{"n_layer": 13, "d_model": 384, "n_experts": 32, "experts_per_token": 4, "d_expert": 144, "d_shared_expert": 0, "activation": "tanh_gelu", "moe_layers": [1, 2, 3, 4, 5, 6, 7, 8, 9, 10, 11, 12], "router_score": "softmax", "normalize_top_k": false, "routed_scale": 1.0, "balance_loss": 0.00419, "balance_bias": false, "init_std_router": 0.0139, "lr_router": 0.00061, "vocab_size": 50257, "norm": "layernorm", "norm_eps": 1e-05, "tie_embeddings": true, "optimizer": "muon_variant", "lr": 0.0146, "beta1": 0.93, "batch_tokens": [32768, 65536], "seq_len": 1024, "train_tokens": 368200000, "steps": 7889, "dataset": "wikipedia_en"}
Below are experts of layer 5 (counted from 0) of a mixture-of-experts language model. Rows are named up (a neuron's input weights, with its number) and show model dimensions 192-255. Each number is 500 + 25 x the weight over its row's rms, rounded and kept within 0 to 999. Numbers have three digits each.
Before each expert's rows: "gets" lists some tokens that make up at least twice as much of what it gets as of all text. This comes from a sample of Wikipedia text that the model never trained on. Tokens count by the router's weight.

# expert 18
gets: " ", " |", "1", "0", ";", "–"
up0:549527485511495512444468497532497562504484490503515460512489471484515517483468437483465505461503493507461536477519548521554500487539442467512485444477478466520477488479495496568527521468526537
up1:495481490471489519450494506466485521541477476486491461543537474499465534478490507502468484529522501486511535491492475506468519488517500478521499526523516495486484502498482510519483453533513525
up2:495512492468459522500520498516516494491496483466511515507488506475507484482465473459471463483504532544498490477508492491529526501471482451563485500458522519468465500490502481499484532489485473
up3:497489510521493510467521488519465536527466524469537465512473464478514522485517471522510496495500521492478512505494511519506548481481516563537562523510519495498486500475534530465476493530494527
up4:496491518484513487503512463430487515523469466488511486527488531476477506481488489529526537494533516508552523466527466484541500484517522493515514515526520458498501535518499513478486502525453493
up5:496491523498486492476505498549532525501488519496507466478477501498519511463511516502547506485524509492523427505555488524494491491503516512477489489456539463476521514550500488516488542504495526
up6:513489483473509505538521493426461521512541525450514517523476544500468521491477531509507530523474512503508494513492463476516511475531503503472499543485484489508516473472484459513509526520461462
up7:532502490487529466531485473514487472486512478514456491507541510463488466522498504526528478494507505482478525543464480518496550498485519497527515522519441496493543447476477550495504516497453502
up8:449474464514501534479503507522471535538478477489524495476474495517535505458492443515512526484526461528501497497514486490499492510426530534526468506509500524506503500449492498509494516476473491
up9:504483493535508532484490533493491469495533490487508503546510506541487501562512500542502512455498514504495479482460539505505468477494478497489494521480540496483508520512484487524446524503512468
up10:473529494515463520535522516501517473493535533478498506511494518506480472510482524502496478482523467509541518491509424525532477500456474512507567486537537517524481501465490554479424532513521518
up11:472470519490532519502483469485466494503532493530478505446522485497493504464516512507497480455503488494508512489480471527457499517501492466475495476492513541516511473486531497521470537505537475
up12:524543499500472505490528493470492492481522499509485513525474481489513526540509519494495470534493496540481459492532539531480484497483502492500476495513504505519538502513518492505510498471555480
up13:529505520483471504511466459475498513521478516467552523528484506457507466504565488492536477466482506526446445506527488492522502567519498542527567531524521505537506513494529491509522522501460527
up14:488522499543514501452493514508464544505461541473483449501532507480506512504469426507486476504456472505484483539535490489485481473516502571452521498486471472453504504490513466473497502519526483
up15:512511513527507481521485450534529492489483533465479513526513517481500465503479504522514490457497501509529495476492501478499523523468489474531465499513525458471519505486503514519500480517494478
up16:515478453509455499487518517499501497472472466487529513510519494474471526521490496483469506530544540489467472557481521512541502494550460500552470510495511493533549442468523498476482499485521556
up17:520483462445481525517485446548496523501472509476519479516495483529492496522491518518461528472480507472492519541515483483528498463529493522520519548464474478456489516545535532484510528491522498
up18:489480458493474499502506496535522508466505492471537524507455473451472513490475465523490515489515414504449488539495469491488503469482545534482532512521516501492497461509520517479502499511474519
up19:474491485498524493500498479479510551515457538501570526495477467480538483505441505514462506507495490548481520511509516464470499512482507524421505502501532513453463514492491460485523545519477524
up20:544479506512499518484481507500467498533516498544493478517476493475509501465492488511457499518469519455489504486499507494523485501520481451517522476527490521534472525502480508480482500526511516
up21:480526494468464510539527513508479502546503525516484463526525491498521488491513498497515483507489559492479459485510469491526497500557527520483500512452522502490490457486489480538514519531459478
up22:540492488480502521525498495509500504448473473539479475563488468506519497513503462513467455485455497555483473500517521493533506490480514455526529489486536510459506499507507500558460506503487454
up23:428532504507511518523501525492468541465473474507499472504489500490490538518495509508510545532510489474510466448467471478492517521522496471488533505536471484523500512491527506577546506515497493
up24:495483503519511491502493498502521483524490487486504513493523500478484515531484524501526545510525483488499497519520511480480511476488569443469439497487530519526492516476511515445456473516466495
up25:484475510504505478490535499479529503517522506499506502444486508501499533531500500493496512470529488526543511533525476550485488518445516498540505497514498492435472535490467540483501481494477526
up26:538519502503503495493523444536475495501465486497515484513538490525493498516559479515482496479467488475528500462533533462451476501547524490520509469508493523468513467495534481523522487549527491
up27:473509471519481501556507467507495491524516508527505496506491462525504507506506474496475506510494503478513490490470472521493482489479505509517555491530494529463464500495529526470490472522448499
up28:523534527480486504523516512501488490495481483504462513457476512480484488522487504473473514496489537517510464526529492499530520481483541552522507496518501523514520491532498496479516508544479507
up29:561536478521505501505502528491496506554487507562482518531476531513503512503512541496450510493513491517527457485478470493454428565544504493508464504466476520528519523490505495516467490499506451
up30:490485474490520521479524501465508502492524523449467529522524477479495470521513477499457493474517487540530527512463516514561509494485483491497493517548461505453473501539464499504525519499523486
up31:519503518566486507514510529447496511482452500480475519519500487446448497555468494475470506492519506541492490495533539517491483509500510523512480505525520483505491456518506513494520541488519484

# expert 19
gets: ",", " (", " |", ":", " and", ")"
up0:508476499514511497495517507549469481518440434511471519478513492495539500490468486501522493478501506551507488519427467466495506481482498510504521518496483503507506513520471483470483478482478520
up1:487511493500497469512512502501505504491492514443475524512499527469507479452503488486472509454457514503467520476509479509509482466528510495536505532551513477492502533513516480508532523516441539
up2:492526510494518489501511467476498473472495521532499437475506477512524532494540497467463507499535473489545528440483559500471510503561520482506508446462506517491489499473506528467483501509519492
up3:466516466463500478497488518521471513515528496524554486448464534519471488479466495514463511520504485506529532480495525456442477459529489525493445511501516492531525482504488501510523492513479494
up4:477536481469497486509506548472495479540515484509484462509492495535480497495505470478492511489483445498449491484492474506507501518540520498533517495512489528531496445493536522455492477459527459
up5:519482526529505530539492520471565497502510514502527497489506503470503475487494543511524523469517527500504476478474504491479463483457482489537517470518514507473491512510494502485478506491524537
up6:511539506467473495483505510549472507482531496483462449528488511488503496531498490489505495512468519497483486517525541485481525485502522487488515531507512503474464474456514505493485512499498464
up7:565467502506528554507487489532526541496545497462518499512503499509499462504536506501496478482469508464539496502507534540486525506507481522492474486486511502507510523470441552516532522524526487
up8:464550483501490548471488495497537521505475491531512490497498504459476491459499500488468538469478517469523500493530453526549491496503513492494485509523481519519512517501530501469520501545503506
up9:520449502522457520484474502502457538492480481505507460544486484511508529463485442533406480512495514486485510524486486492472523505479522516501519501485487490510488509445503487576482518494473514
up10:511506495547491509492473527523495513519459528477503451472458515482490465460550477477493498521492527510538480503492461433528507499531480493469498486504485490503520528530499481542496481498517518
up11:513499519563534518531462484484501497516502498465480504475484507547516513533461518516494510511513470538521519464498508495475510493481493512514533491528497525452485509522504493476505504520431524
up12:512516489486494519529497475461488485544526500466500508483478488499484458473483503484517510510465503495519545483470500527480505507507497518539433510432501471501482480486517475513519510542459493
up13:500533496468486524493567480538493497483515441482504504470527500485497469477521519509514532522529512516473500543529508501550520472473513534496503524516492472538486478505512518498511519500504456
up14:483541525480506534460501506506474515490503505521472489478499517469552495494504485508479520545494511489474501503510480516520520503504481501537542522523454481489503487505485530500523511502452532
up15:455519511537469516483473476484483526542485519492496461513524513506491518516499507486488509459526514531454416500472469527520508510514413512539540505505530480506490546475512488533438534477461495
up16:469491462507473483462468501505519547551459487491531471497483479519494469499490483477514474481494435517525535513485531517496507507501522515516483522500525490507544509475524490503547476466517470
up17:519466496530502520484531495485455498501511511511516455497509440467502503515535500518489505547493475455479540495507524479432475488508503512484490512514515504468497512489494472460478490453465470
up18:492544509520451494491518506486505494496473447494530521504536456470495472442477490488521480513474477542535475527496526565481473506496471494504481510499484502537523505505514445480531568478505557
up19:484532515522480517482460510431481542503470453528474504493485508483533471486487456496512485521517477504475514498509539462508476532454505497480519520524493505523455500486492537525576489457483507
up20:439482513473501489550490499480525504470497518468510483471509571516522528528509502478476470514443483473487505490483502522473511466485491476517545505516514521475528538464484479484428493515494528
up21:519500465495498488501474518491520524442487504495515494518488515501472508525506530519462466519473506500501475542492492485500489490497499487472507483514454448498507491468510469418491490543486526
up22:485529475489515469528506526463473493510455477543518500507481488544415519554513461488511538482483491474556464485504491533479460495481523540529502488526537464481472521540500495500461459517498545
up23:458518490443489495527459496483489540486439471487490449489519498505507519556479527527498518544466504503480430515491505525510520466471494534548503524522536539551512481493497509448511508534472554
up24:514518513495465532534499491480484496518477521501524486476505460444488454460493526546497521476541522473490519472492501518554515505501541514506524482457509505506473527504554500464541470468544500
up25:567441515455500502514533501513448486501503491436498461533523459533460484461463505468485462506507448526488524489500492513529499440510461533554492540502497503492495524475488486484495500492509483
up26:539525497464485499519482521504480492484482511466462487477524531469486470465500527484506485461491519521524504490523480520521522512481487501551527497486491496485496479487550542505472578470498502
up27:464496458483512554474502473483484499484446515488511484478466506527464505476537469482488413550469503510484529513500519448489507503512498496501492470534540521537582503491529526524460515502509500
up28:487529537466517456491502477487498550441493464459489475511507519446463468498523519500514495463513506515491473536563505465542522504488508512454520534453536507476515494474491502479514503526420504
up29:501542509532526486495539523453481503493496474465509471523528525535470500512499525521545481559492469507491523482488487535469518501482518442506469513518521505530522463529502450498511523495491468
up30:481477509470496494543491509459527509479504509468491447502491535477447448474478464522485490533466546514464529488506497467492504515507469459533511530481470527496455500531515536538542520490489495
up31:436489480483454527525488487503508508514524524510496522490488578504502496459540510447509524466469485520542490498480481518507502483478504506531501506460523493493522493481493522488465524511509502

# expert 15
gets: "1", " ", "9", " (", "2", "8"
up0:451508496499476475462478464495519487513560491492524508494462521522497519520551495500463481547481491532496495499478497502490528481480491478503500548475554520492482465514506515480496492468481504
up1:483487492531494526522454478508470555555511490509505480442535492507512492518462496512501492515501512531496507517505483459487484529484566539519481514430518526523485509521508459494500485542520506
up2:540502521463456490494482475561495506501491554478485508531524491544473489481521483500504499486472489496498533484477474496555457492533545486514474489529516520499473506518506507478509503533521525
up3:526515449492535533514472538510574524545527459534505468489537489490512520514463457477510525499496507429542485483508519506519511483506504500487485542499479537470522514508506446492545541528511460
up4:487509485453494530481523490510500521509503523456474480469550508480471483519516483503524517507511466460526471516497527504490484548532509454482513476522456496509509454499477522500508507526479492
up5:494485476512433487546459494496502515512540522505478538484492476506494481485490507532473493483493556498530513515497490525504501514502518434525501527476525471474509484511483498523524493533479476
up6:496508503513494513475497493513518509513497517515501469545501506502475504474480533504483510470521491514476466510480471506512460500505517443526506489487531476530482536492498477478485555444552511
up7:501517517513517484532507522515490543561487479492442442513484474483513492470504511458480495494506505496516492473543493491513521516510536475500476453490534471506531525493489549519510505498469476
up8:518518495503524490509508526499477512494527455473491485482492524549456519486508497468517507490502511505504560505470512505430537534497509513483465512537528511526454503506522494460491534506498487
up9:503487492498450526528500532530476510502498523513522467513494488485497531468445477486505487493499507494530487475508466506543498477531497503492502526515523493502491512525460514516505518512533493
up10:445490542507472517521450539508522522485480526489470542446439501520527481518466490494488520515481517485496503543541509478522478502507528482482532505493504461502486513523514486544513519489462489
up11:512495489480499515526513494516477466522485542497511481538545471509506483522558480510489530441485482477504484480515517488492488485482482452508522524492507504539484471502502507476488518490519498
up12:508417484527514493460524472503497474506463532478541471461489487476490520531491504489467503482504478472476513499500537446470506531527480452506538544476508512465509475463511490476475526508516485
up13:481531476495532464515515541482501522506484480524487512491492512516530480528538479493487548522490485456499470521514509477494474488487487506514470461551493527546507489447487486540500476509491473
up14:554488461434508522517499491517497499496494503468530484504537508473439480510571484481467506515493539473472474505521483491492511502509516505508514503491509487484453454488505529481471497531543508
up15:504497502474537526492512527520508480521466550528497479475458528478496531523561474503486530481435481500487499509533482488498523496470485509527525478465519506473487490547528528522510471528465525
up16:496480467554536491498520511490519505481547499520522477511460504552501527535523493500510539551510520529524498517485499497515543482527462528444527494511471496505435544475498506511514517494517481
up17:507517466534524541507538494492509516520512500536515425492514520495521503501497446484485504501534466503493529471506509477518526537496489477525488446506479508496485493495534499530506520529520524
up18:498482531496486479452510490491476514485524495471505510545513485504487551469437530531485470493474501504510516473481493484507502518474526493542488441506520470460485492485493493548517504544476484
up19:512540532506546486508543475506511459476503537532449501519494463434509466471498483523513440483528517544493509507471493479513478485512522521478527505492501519447501530528495543521520478501490473
up20:498508489471458515473515468509503496455499489502491512483506531486500490517488489533532548481531500492492482507525444524498514544510472547468472524518491494495495492461502471522520507515505490
up21:498459490509531519495479483496489513464495468497533463490480523487510535502509482486487515465494476501536501534461513499486473519499521451491506474483480517498491510518521504452480545511482496
up22:478518479463507487518531500521483513508476507482474489501459471521502514531482471514481503476482504476494484504501484507528532506486531491510481526518520484477526452489483559513487536498532498
up23:465481530469471462511483479490557487461512467486513479483493512491483517532460501444481527487496493512470513488539509515521485478522477468534488497507533512521480522512505465516519510438472450
up24:479489449494493470485479499535504485482510463497491470490492492537509529538481502496520515526492507567521529442488545486502536488518501506503505498451521496559490491478531478485498448462501484
up25:507482465487497490493526520559472480485539483517523525515482488461458492502542474515526463492476495497524505511462496511494534526493477507479522525471475512505514507494486513479454476482502501
up26:505463533534518481510507484484483538499502523487474508504527482538526446502518478489472484525502506484485483503474516462499540503483506483516492502474513501436466470495552501514495500455482542
up27:527461507470468502465499548496456474529515453480484558460474493477485502518485488474546459493500495511485458502491491488487497486556489467528502517503509446496517528523468472504468481483502485
up28:511507502497510536503526506495470463480521488505523539470495518502529469534501530491473509501481479528500524510511505505500458516508512547538462536512517502519573543514486485525467494474487512
up29:473510491457494449489480488494527482496499464500547511499499487509532485466515511516537536449480478551508511504462494529533471467514492515481483497501541555492520518502490466501509470500509511
up30:475542482550492507541519508501498477499489542479484474479451503469536524544465494489551499480468518501528508505458482517439482492497462471534481515475527481503527515507534487511471507437483475
up31:488458505476540517506493505492502467515464491492537501495540540463528495509516531525466453503491456497502521477489464502465507475514499462504508466446472491502517514511499464487521497487464529

# expert 26
gets: " ", "1", "2", "3", "4", "6"
up0:501492503557503520476455515493479478499490500496558486507451512500542552515493470517433506508525461504493480485522539517536490508516468461546501460497480523532497458474515529524525527498491509
up1:503498509505506542511509493534510473532527509510494502506473499481528504515513508536484534490489491488515464556496485491503538471534496496480521457480476497473567514471477534454489543525501485
up2:542500459497549536562489537497517530515500478479499519525527520497482570485500474484515486490506524510513502506487529480494503459478513478503494486498544486513524557513532494494557496522535507
up3:458465475453515500485480543506461503479455479519505524457498514497483529472475503481510484502513448502518503462503521498508518512474474542534477494493544532574465477487528477480486557507493512
up4:521529496514495488492479504533545509495506488482488501509500558486440492493495491506511537536525567507486478485477515470500508524488459535517468513520502474507490496529533492531483488547471517
up5:551511502471494510472477480494543486482547489504488483527503465507492520484459498534434490485524515450460524544511529530525523515489468483522507466491483481439501495489505492527487507474517470
up6:491506502503495493509500484515473522499480485490544503545500519512487455488483517495529544487511502476513544499451500474546474508487513478527505527515528471534466442498494512504447508523498489
up7:534508517560471497477511485488498504499471460485529471517554555446498487495506478511508534531485505517448493561552470490525530526531497511506492517471544511493531477491492516502460500498433493
up8:498533503517512517497476512545515529500518481460524495525480473537501447527471503504527497479494466491497524497490451466498468510527531516539550522499538496470480499461499444505521474535538463
up9:487514506492522491527473481537559533482499495500509505499484515452510520480546435505494506476526498484532504493504508475535492526524444478475511489445483492491506469510517544499472507493523553
up10:471481502484479534527507488491512563485483531455509516525485498509524485459460502474520505483465510499490467500453508476509504481496507489479462505469480493538477528497493473496496459529499523
up11:502527496490456492494480520501481488443496475486492526514546498506513437528536510497533484429474514506505502519453495515517480488451527508523483510571478448481512426521485466488461475527476469
up12:485520492476531496469469489515511464509523503484504519479526530483489471503489490496489450432471521540475496514544493492518501539486500467524509458467488511533492518501524560486509495469548494
up13:518454494483532514483481484514508520485466512519533504545493476523461537549520486503461510475489495477508493473471538493510522487495512471465520490492506510521488547494488496514507533487511476
up14:452470480490462477504496468517503449530495497495485468481514482493517462498491517467499490500520519537505499506482500503486435498529498558514516524472547528473492516500535483489471502508464511
up15:482508520489544504555504503511509489503492458471480494507515487504469548486492500484479508507519537500514512498510471549541523519537488490546521541480524441518502496499511514493502476487518477
up16:491528517472543485511493524472551533492474469514493510497500495536480547510480535518487483533482468468507519517510515500487481522499528479475468504504496461483484518464510523497511502546490479
up17:504515505499465453459483509488475492485541498477485501508498502487498482477461538527474495528485490536498477539502526507516506502452500550447510464506476522475496530530540470515520535485542477
up18:538502503501498515524498531450533504492497479492497520537483509477425479536464486494519499519497467517468511482478520503481543532472493506506485501477514516529494499460482493503501532499506559
up19:515481446514425503497508497498469513505518499502510488487471418491514465517537443496498505525495470476493513504476497500483503515487460516500444493481498516496525490509494499482530477507487464
up20:501491524528493489466489523511478484515508470496521545491455509454508511517509552555487484497482513466485484501479494466472508512524504481492546500533493497485524485553463480513500480508493507
up21:451472522457445485480522489464547487536478505475515497482496550524503524530467524513521526495485540526500470511454515509439474497522494473547527541549493513455500506475510491496510521490505488
up22:523529508536455548522522532500457538513482515492518495503506473502482506514529444485460472482525496505458477462533528493485489484548478496499526536507494501541536534502563518473496472524490468
up23:510520495510466513501511483493479497459483484477485508513503485473484447520520493524441491487539536526499539540509498481516558493524485531443488523496484519477512507490554516551464491497475535
up24:509501489461489494528498490461486476535534502483528465458501469466500508497472539515473516463493522471528536567488484519536504568485493480496454508526526488490467509434486539534500454530495512
up25:458471489537477476480488508489494491473496465477496529459545485495460507529490471531491486465504521511531516506512502548517475460479491538486460483500494490538532483545469539486482506457534493
up26:455473527467527503543515510482493464501512467514496478531483529488517479481486498513502481477485496514479550512505497464512530530438519531507528505486482500477473514477468486449491506492482533
up27:513507518451497489479524487536509534536471555468531470485505521462522515534504494466484480511478499500526471541487480501453500500498469466532509479531529483518516488536525503492487508487471482
up28:502550476487492504504530517547519468511484490466482503499517528499560504490472530515502511469498519468478503505493496507530477514506491488490530492470488456477533482495506449533517538542533506
up29:512504526500555536464479469496473494516503495453521531519485492487543520484503504505507488468509502484486546478513486518493469491508523468515502534523532458517500507540558481505516500450515476
up30:476512491489496494514523519505469504474514502511511572516486505527494487517491487521547500467516568539523528533510471533547468510473472468462517514451480507517508513517502516559491495501533547
up31:512516468509495500486474455496506520509498447491499475494474505478480506459483483494471519510486483506476506490518519492497527490520527467500477464473483504530457500491549486526513538504450506

# expert 22
gets: "0", "5", "4", "6", "7", "8"
up0:521509502524509497499517502517514566527519474524518488499489465467524445529482487502459492466476486472507505495519487518498527497514499525471538520525507518484521482490506481506467485473496500
up1:512480503503512481507471544494507476471511478473484467447504456500487502488494504525489480471474491500509514479534528477476501522477526487497485554438497517498480531443536517513506480468440493
up2:542471486511491518499520448517484523477507534555481489507512543499502500501493477479546497506514527507494482476520490523455486462501505471538494515550546509498489490507526507485479521529439478
up3:476464509492519465523475519501504483526503516510507520508528491512472510530517502523401509526441477491512495493551523458489537495504494495493495510462497523473491519542550511491494484499501541
up4:515482514484513477483488520518481496495513503475522492507464479479496516474464490510501511472459482495517517513519528529466539483477525526483520484463498518514517477493520438488512504475496503
up5:517479486496465527487476525546488518506492518471506486530493536494485503515490455483496520494532506477483507528520487464505480475527528547535512466532516524562535471464495478492465544517506529
up6:510484519515504457520499503473503476490498508491494473506518600477467539508466487458495523524518514509500462503528476508523479505516489465550512518505510499453501452479486517498460583501473492
up7:524472494499497492493526478509464488472479561477472543491539510508513485535501546532509489488482486502498472512509498482522493495463502499452507528484475478491486512517481525535515518497458500
up8:515498441503487474520511530479448505520519488510488488499497498548504533515474469502509482531496487517464507508474552522518523477520570495556478489548516491518460461508478449530449477488487529
up9:510519505467555479493499545494525460523508501512497502493478558461468553466532491497502487513504529511466455492519474501479521560469500474493552521519486488505529493505529473509522493519495486
up10:466497493556461507475512491502522469477492491466497473472525501464521507532548550473488479490465498525528467530471495510467526541516508517512532510508530510492511527489481496504526503493499451
up11:514458489521488544497506543521492535501499485483506531495484486527535471496533529511515522484468504502529498516523472512482546499530463495483494503501472510465467501494537504482557503504509490
up12:534481477522492502482537498512507478487500521504524470520503501481544513448482506470493447446496536511466503504510528482502491504506495476501490539504465470484475489516516474493466534483515529
up13:483476463490532527480513495492507495494495493469480467484491500502490490461461506511489563461481444500548503507533467487473554511477516493516543516494501498528516453507492523509491504510513518
up14:483514495505456508503490481470508486495525507524530512477482474488501514536502505508579509505480495494511475484518516532506474490465497428534538506523468498525503506510519487512440469467470502
up15:497532475465486459474512486522540503482534471498452502487460512472488528503506475497504524504475477507467504487541512457497485476504531506515505456508444487524523522485525495494500494518465510
up16:498506461455531514462500488454485489513507487536476500472487518453499527487486488513486474492512463527533473507535509507470521516494512453500478482570446501522531497469499522500498484513530463
up17:472480519471496510543440507569518487510517523529481551482497490488482506490507514503537506528510522518495516476568477482508526494477481554544517516453504494512455471499509464487511487467498509
up18:497461505490513500540504515488464514496505541501483527528487493498524494507481528500452450539510523508516531509471491505478505489494522506484498502551478494453503548508536510491497522481493480
up19:544471499500507519488532511541505545571476470502554499511443487489459506479505461479509482505532529515505483503497517522502491497485528506497501521484483489452514509511489467557512486500492500
up20:519483540509456510510527516510459501450502495480475513482501483474475492468515494503502510459499485493468490493433547506539499456474500486543483504473520493518503496552506525539499487504438546
up21:515522521497513501537522481489431547494526548488554543497513520513497500556531497507511504511444505497507491462473492491508494485487486465493517487476479517502523522512492481478483493499514525
up22:468514507472477515545502488526498505503516521465490491516496526474488508536464519497527526502491523512507509462515490511476504493523470469523525478525482477521465498522479533456466508495491525
up23:528500485482476483508528477496476511507484479546482492480468498536533507494533489520498502482518503507470523486501521489455527508442525521504480529497513526473454495521479523502514489486518502
up24:475497468471524507528473495485474479483508472491523462486478468517506528543518539480503481504478477524480494487484486479453495496473540506489485491525556524508484467507521454434544517498503478
up25:529494450498533488532495479508511528461497500473465476462504471477451541478530477524543522450487493528551522524560514498498511491494487484516491504535537489518479440510496521510474491518530494
up26:456516486424528494457479522526486489525500497499462493506514459538522488542472490518522479494503482477508469476470503517477502536522529517540516482494491495487481511526470455500443480503520524
up27:518532503533474463500503492487508514483516490481481501501525465519460489484538485545460482521506477538511513525502493480502518515478481556507455481431505491476476499474489512485510512474537503
up28:489455548463498518495505494479487475520524510513514540450491486488520496520515492498503493549490456469459482489482476462454473531506503449550508491553488551461537524499495500509470529482519512
up29:552551533504476488494534485512509503506478530483462489516440487510482461531499498509500493504530522486468436478504499475496499512507530485496516496482495471538531484539496506503486502494468491
up30:458456499468504506457500514449521476460474465537475537509511495506515532474460511543486506549513456508519467518515505471505486496531509487469553481527500536469498533501514532492500548489513506
up31:489481513557473498456533476499504520480523474448483500522510452473452469516505448487546495477503485480533475516492482514505504527511453530510541472487481517527507493509504460494509506515548503

# expert 17
gets: ",", " and", " in", " of", " to", ")"
up0:478516468493521503522524491533466492520464530491508541481507494468495493455480486502474489533495548530451487531499464537529507535526507557468520480485523489502523481520444520495505544469533503
up1:495528528528569491525547522490539562498503483496504437508515514521504485505492471477506550499487457502458492506497499508462490454531449541472529533471508464499487513487472463512495481484473505
up2:499518500501500524551525486481515469492449537485462483514500479481494487533479473498451466493550496489515501472453478503443517523480517523543491499512523504561516448479474480477518493442468489
up3:493473519491519483532513482500525518481497455511510566498515481487481519529535497498501516472463497479574508507487564484500528518487538526513524494509515511491546489541471495519463529478476535
up4:513502493490459552502472459509490493509448558476508491482457493491493476463524460496442498502484491543480500537470460498486507534538480484495452454474463515500503499506493522487530514529491547
up5:492530528506485505428518503488471515541463472505496487453510542490500526519488521498512520476524508497487470452465559500554440510456513525485493495458471515481489512529482485529497517483540510
up6:510510498556535480483520482558531489523520541469527563515480541445489478548526546475516477493486506453473518501521477459512464507509458467468512484519463477486481538529469471484499497502518527
up7:465519525526511518517500509512500531470492478467493446506507511515549484511472495526542483522522501456466506497516517542475512513499553517496478553522537485513482541443530498526525525530451503
up8:492470494476445470426498524524529489478485488521508517504482492529496460503514512449491453516472493499514541517482551510486531513464452536446497542539505502501544515512493495533526462523450485
up9:488468475520496506490510495483465485527475512468496453560553500485532479503479460503484480470466498460472495531503529503527479513492516509568496520474486490507512473512530498488500482473513544
up10:513516504510478501477500508505457466506495492478517527469553496477520452499445488494473472544469572498515500496464516487514478527541490501550529548524544497539516545424446500484504504490480495
up11:498510481465486502502462469564531505454512497490524501493526489471494513541513442547471514505492478496514574487477461519535481481524520541504501488506479483556509492552530511516494524480504467
up12:519537454493488487486466487475509507508471481532509534495498524444534511509439516450501454501494538534494495509506485470486476520508441466488513498498464506499486509536499506475521533510513517
up13:522517531482507488486508500486478462510511474526465483470492512507519497524542534537523516517502507485502523539513486471506480505501525479489464514483528518422514541497546501482528488462519517
up14:533496495438550458502534502533521514506522449489485551508488516475498462496528488467501549506485478508522506496553449456553459460532488527513519521492470508451482514482537489498492479516499498
up15:497503520504514461517481530542506518547497519489478495487516536463474519503477489498459468439471525519531510503545515475516531516528518467543524523472513460517488499491547550498539481510486508
up16:491491505511474487483532504443529494549521501490487510466522478450520469538524539496477489487507499472467484506455468501456495517521464543502558509492491463462491498537521518474477492476476506
up17:496474470496459503489512547513506499501526429500564509521566492522466476556466506508546502528503501473484517480466484501482472521514476514498512521549494495507471505451512476500536516477519458
up18:486493467496484508509473505527490478518520480513533504490557483508522493506521479490525508489477488472487495510516554499447532500500543526511490493512517506482543484513531520460489501487545463
up19:495478439472503510516494513474483486505541446542509466505467489498501495499520523519486507504497518533499456476567485543488508506462502501546477534448451486530504512489476494500529516496486524
up20:476534497529473487542484485515503537488476542545511484506500538487493492496532452482546513501497488512541495457481530553473511480514494519506522504510485492463504464475484494517527534510488518
up21:545499473524519503486489501503508517497498512461536501475531494474468503505491478525502519534533518498486451504500472506465482520490465513527485521526478539560526480514510470513449520486516479
up22:500453469522529506471490495527477494526462483490518534493493468456455497533559497473460516521511469501481522497486462479510517515503462505503499506515484506449441513490545506493473532507495492
up23:562461449443515504508462505500523497512483469514497541482548506505471457439531474523523470509523496492498500467567486466486525490522514522521500548533510531517498517478545489527519536458515461
up24:491476508519523477498524508499521486480491527543513523535507538536510478533521480484512512537493507469490476473498512534480525468530530506535500525517499495479485495513501519516527507538484480
up25:464538492518477505433487491514506509501501479487500495472507477502470462530525479521486511484456473507531508503494514507538494457528532542507507510470516475500505463498474524480468534472467501
up26:502561541471486534523497533521489540494493485468503476526525467497512495471455539515458482490481497491479482511494490498506519483489539506502551477488503476480519514503491492511505532482476506
up27:522492485490546487484508516535501528480514531542507550498502485497471487472511438515477485497504500507477510517486526521495535495498507516466478503526467471469497492505463519470520493472501493
up28:502533507482538470465535463448510473466511517515502512540525470467552520459486508502497526497480499499494509493534472517476461525478496492503520523507498481537479509475485495486462475506537493
up29:481476489482478518492522496502478491501554501481500511519507468518484476521496517562488460505537468492509490450484477507533498500554484517522513512527495498509504530500547451483487510499560468
up30:521457498536478463483513490528539470471500515442500521517500466469499534519491493477508491490473499502511484526504496532485524490502478518443551480514468529513566495513497472490523506526502490
up31:504543498482487486505504485472527491520517508488547456497497531448517489520505526532440455556504493511486469512536487478517474478531566466512459521502501523452491483466505517512485500512509489